{
  "num_hidden_layers": 19,
  "hidden_size": 224,
  "n_experts": 64,
  "experts_per_token": 4,
  "d_expert": 64,
  "d_shared_expert": 0,
  "hidden_act": "swiglu",
  "moe_layers": [0, 1, 2, 3, 4, 5, 6, 7, 8, 9, 10, 11, 12, 13, 14, 15, 16, 17, 18],
  "router_score": "softmax",
  "normalize_top_k": false,
  "routed_scale": 5.72,
  "balance_loss": 0.0119,
  "balance_bias": false,
  "router_z_loss": 0.0001,
  "n_groups": 4,
  "groups_per_token": 3,
  "init_std_router": 0.0189,
  "lr_router": 0.000275,
  "vocab_size": 10937,
  "norm": "rmsnorm",
  "norm_eps": 1e-05,
  "tie_word_embeddings": "early",
  "optimizer": "laprop",
  "learning_rate": 0.00156,
  "beta1": 0.95,
  "beta2": 0.98,
  "max_grad_norm": 1.0,
  "batch_tokens": [32768, 65536, 98304],
  "max_seq_len": 512,
  "train_tokens": 509900000,
  "max_steps": 8303,
  "dataset": "wikipedia_en"
}
Below are experts of layer 15 (counted from 0) of a mixture-of-experts language model. Rows are named router (the router's row for the expert), gate (a neuron's input weights, with its number), up (a neuron's input weights, with its number), down (a neuron's output weights, with its number) and show model dimensions 0-223. Each number is 128 + 24 x the weight over its row's rms, rounded and kept within 0 to 255. Numbers have three digits each.
Before each expert's rows: "gets" lists some tokens that make up at least twice as much of what it gets as of all text; "comes before" lists some tokens at least twice as common just after its tokens as in all text. This comes from a sample of Wikipedia text that the model never trained on. Tokens count by the router's weight.

# expert 63
gets: " |", ".", ":", "|", ";", ")."
comes before: " ", "\n", " The", " In", " It", " He"
router:159076161106113121095135169119116136107133091097138063112145093109142149139097146131130096122139163067107153142114125089126148126104156081104141112098137083152135098117116150122105132162136095134114167137188117118133165138101155159124141166133158124136088145159100112134110117134140159083125124118093148105143141095143106153133151167153106126126150108170160109144098097159113168103128103147117143106138114121088161083136094104055128075146128139133146158103117125121144103138121129101085121122098085113130157122136171117176159103160104115140118127144126127106091108119097137136121162102120107151167119155158138133115126104141142126143109112107164141128138119132146146127122
gate1:154115124144107100086104120121091085114151134127125085105168103154141157105148125144133139146104106135124134135161130138137124100098132113135097103136187103137158115126138116108138127150081135125147148093199126122165155141151142141083147190115135147165100127168087125148118089104099098117157112152127183102147123134109180128158126141149161169141135125126123122122117114114102169127152156146164091133114099114114156124124127118112133113142142149126138142108116127081195105128093109104156118109124105105103113144143101142176147079130159108117131105116130121131112109142096122153134127120117083158147148100114097154132105082134126134138144118082126068144187114143101146139098
up1:107129134122150139165144138159141164124110131123145184142103144075115121144103116118167114097146134140123119124101144091120119154165126122097158155107086149135111118144100118136119138084166138104114116164086155138095118135104143124161105081160142103080121133108139139095136153160131162150115139089145086105108130114159085112119120114097096092125116119112142141162132130142148099114111094125106157128145169132136120124139098089164100116146106102161124122158076118164064108139166120151110160129128126154147123084137152126074100158156090149125094149121142155111175123118179147104130122125146147131120113135155162114131121157107137147085123132167139139134076146122169105132173
down1:105139157156111108082125098131118125155121127138116179120138173140156124092130119120135119097098136131153129139150102159111113098143166154132107114149112143099141176132128120121131107113132115079112147193125096143148124104143128133110135107102123124097135156125135120155146114101088147141130141150106087137106156124141126129132154135155122161119120142125176138126102103185118134119100129141136123132098136158149117197109125152110144155114118163135134130118127122097124095113255135118125180122119125101116096153141161150136108141100109136115158141127125107135133127091133120113173061115126133182146157109126094113130097141116115124117111129150118149121129154154097060139155

# expert 30
gets: " |", " in", ":", ";", "|", "5"
comes before: " ", " |", "–", " USA", "%", " Q"
router:145090153107111119086113147151112126105125089086144099070139091095144145157086139105132115112122188080109162132067106086152139133147136090083110122107117109140134090138121179134120145144122108131089171156171134094124156147111139200142137169117156134100100141144100135129113133129146157104131144119112149134158142112130135150142136175128117120117133094171134115127105095148120155099133124140126128090165122113086145093137101123081124114130123132144134118112112128136137113138137125110099123145088099126116113133136148108164166112121118114164119149144124142099098110101131128132142174094105127138195111157162109139116150120143159159141087107089179125125167121139149094124128
gate0:121116144120111141076099140122127120145119125103127124056140060145167090147133137121114072107133144110124111135105121152135162114086124109118124098153124148153139125143111109101126123126098121123192128133129161124148147173146126125123103146104123150105145145095150175157139121165115134167147170119110106156148071143129192142104163143146167118115173126109136127098120109130133166132117105124109095135083086146100114140145124151136151156087088094157114109135134117151106117150139132178141140137099145100095129122131153150109102175110108095142183148167110131135138116146085153130115104139091119125186144157119126074130139115156117121111098119134151165138140129137098119128145
up0:136148119127104123118138121082117114130125117186115109165098195111103139118149101128124180119084127127138097066114155134110164130112165165156090135105129119110150116087150160153099146147182140129091114115122085130140129115170114115116151128115100173143122114145100112121163130096156135115108124120125151114131148121115100125121134120119090136136142110119109104119116118121114087123118145132179148138138116138128120130125128118118138081139168134117130084099135157105174087102151172079113123127122111149181067140123110143135132107169143136146089072071139127115107140101099124155104153160137113126089099097102145129154105110086133125132151144179131109121116123135166140172124
down0:107121163100114106096149126115126107139125139143125144120117117143147122184100125160119117104112104147130106087122153151130124111127146111159144139117108135136118136121103183154126095085169148116125106146157141100147127123176113157132119096124161119139139108115121152132113115120130137156144169108124149120131117091104101155106160152080139130085132096097102147148150113122117163135117132131139108150110138085113142138140072140160119066125098114188125154148120130159158111120182110185112120125088117118134142138111092172127105110087106049132095159126131139132094118141116153129136128121121123112189132116122167107124133115123124089108129114153138118154207117076154098116169

# expert 44
gets: " |", ";", ",", ":", "0", "3"
comes before: " ", " |", ";", " \"", " —;", " —"
router:119091135086139115118132152109135139148085121125169079134145120110151182132085160130116122121135149064107147118094090064124138126133165064106125119097137103167155116128084148140120117162152092120108165148156125124119172123141159147132139163114167143118097157140123133135126097131137151113124105128090128128131145083121134157105122152158120108134170098143147101125125085165131159125098102144160142103148138149092171085115093096087102104142141114113131129114081120139111130130137138110087141115111104127119135129142171113152149121153083144159105143146126123090119117127140140127135179101137101150158127149154167130109136124164163130157106098097176102145162137134160124126119
gate0:149113155103146095101131138140132143117110121133167091118156109105118144177106106153113137050136169136124134093123125140144148131109105112122099079163121118127184111105115136068127114147160158079114140127172163142119158133115150143117108158150169166103119122117132150122123092134110119154171157133159146091161117158126117154077114112134159104163117121111109126130107073111106135133116139196113121121134123117108125125151106093103102112093099146176171154126133142131135125150120111128120132138137137104116109065167143089189151087151113086150151109154116125131111132125119146127116134117105127123116147114145156140119118125146120160157083079120147091151118121123119122098095
up0:132113161111094154150159097098150143140113146099154121074124119167118130165176108155106124082112152120133157063146163098140143104117098150152147130132132151166133121100131153106098113121156147151146158124132130167120165106123162130134128123120142131108149123155130125098094134123136121124149131105134168102149130114128106148101100091121123112154080147108101111106092112125135153130145141122130121113143075110139106138177138115104084113110120133118152109119074168105146123104119125100107138154105133122137103141127147117136109059166154119157132137085098140164130088156047165110085169126124172137130137153159134149125177148136100090102122113133152128149161122141113136095111
down0:122112072124146162153089121137111126133112168118129121108099134111121145149120115096121159140146138108111149137133118123124112154115082106161141135119140107096113139112174139141070102144167142171117098073135135126115093092139105122166151105107098101155133107145141154169129163100098134127155108115091101107148084140084120128144145151113145116153124154178082132122100143032183112164134136123122143147125126150129136143145147152133080121123141138088111158126135133101140144141067128079085137104130129136121118150117118125139163128177156179150139129118169140153156100178099106110122117154150155120120133110147156105146145113096100114122162131121126119142107124112116150113133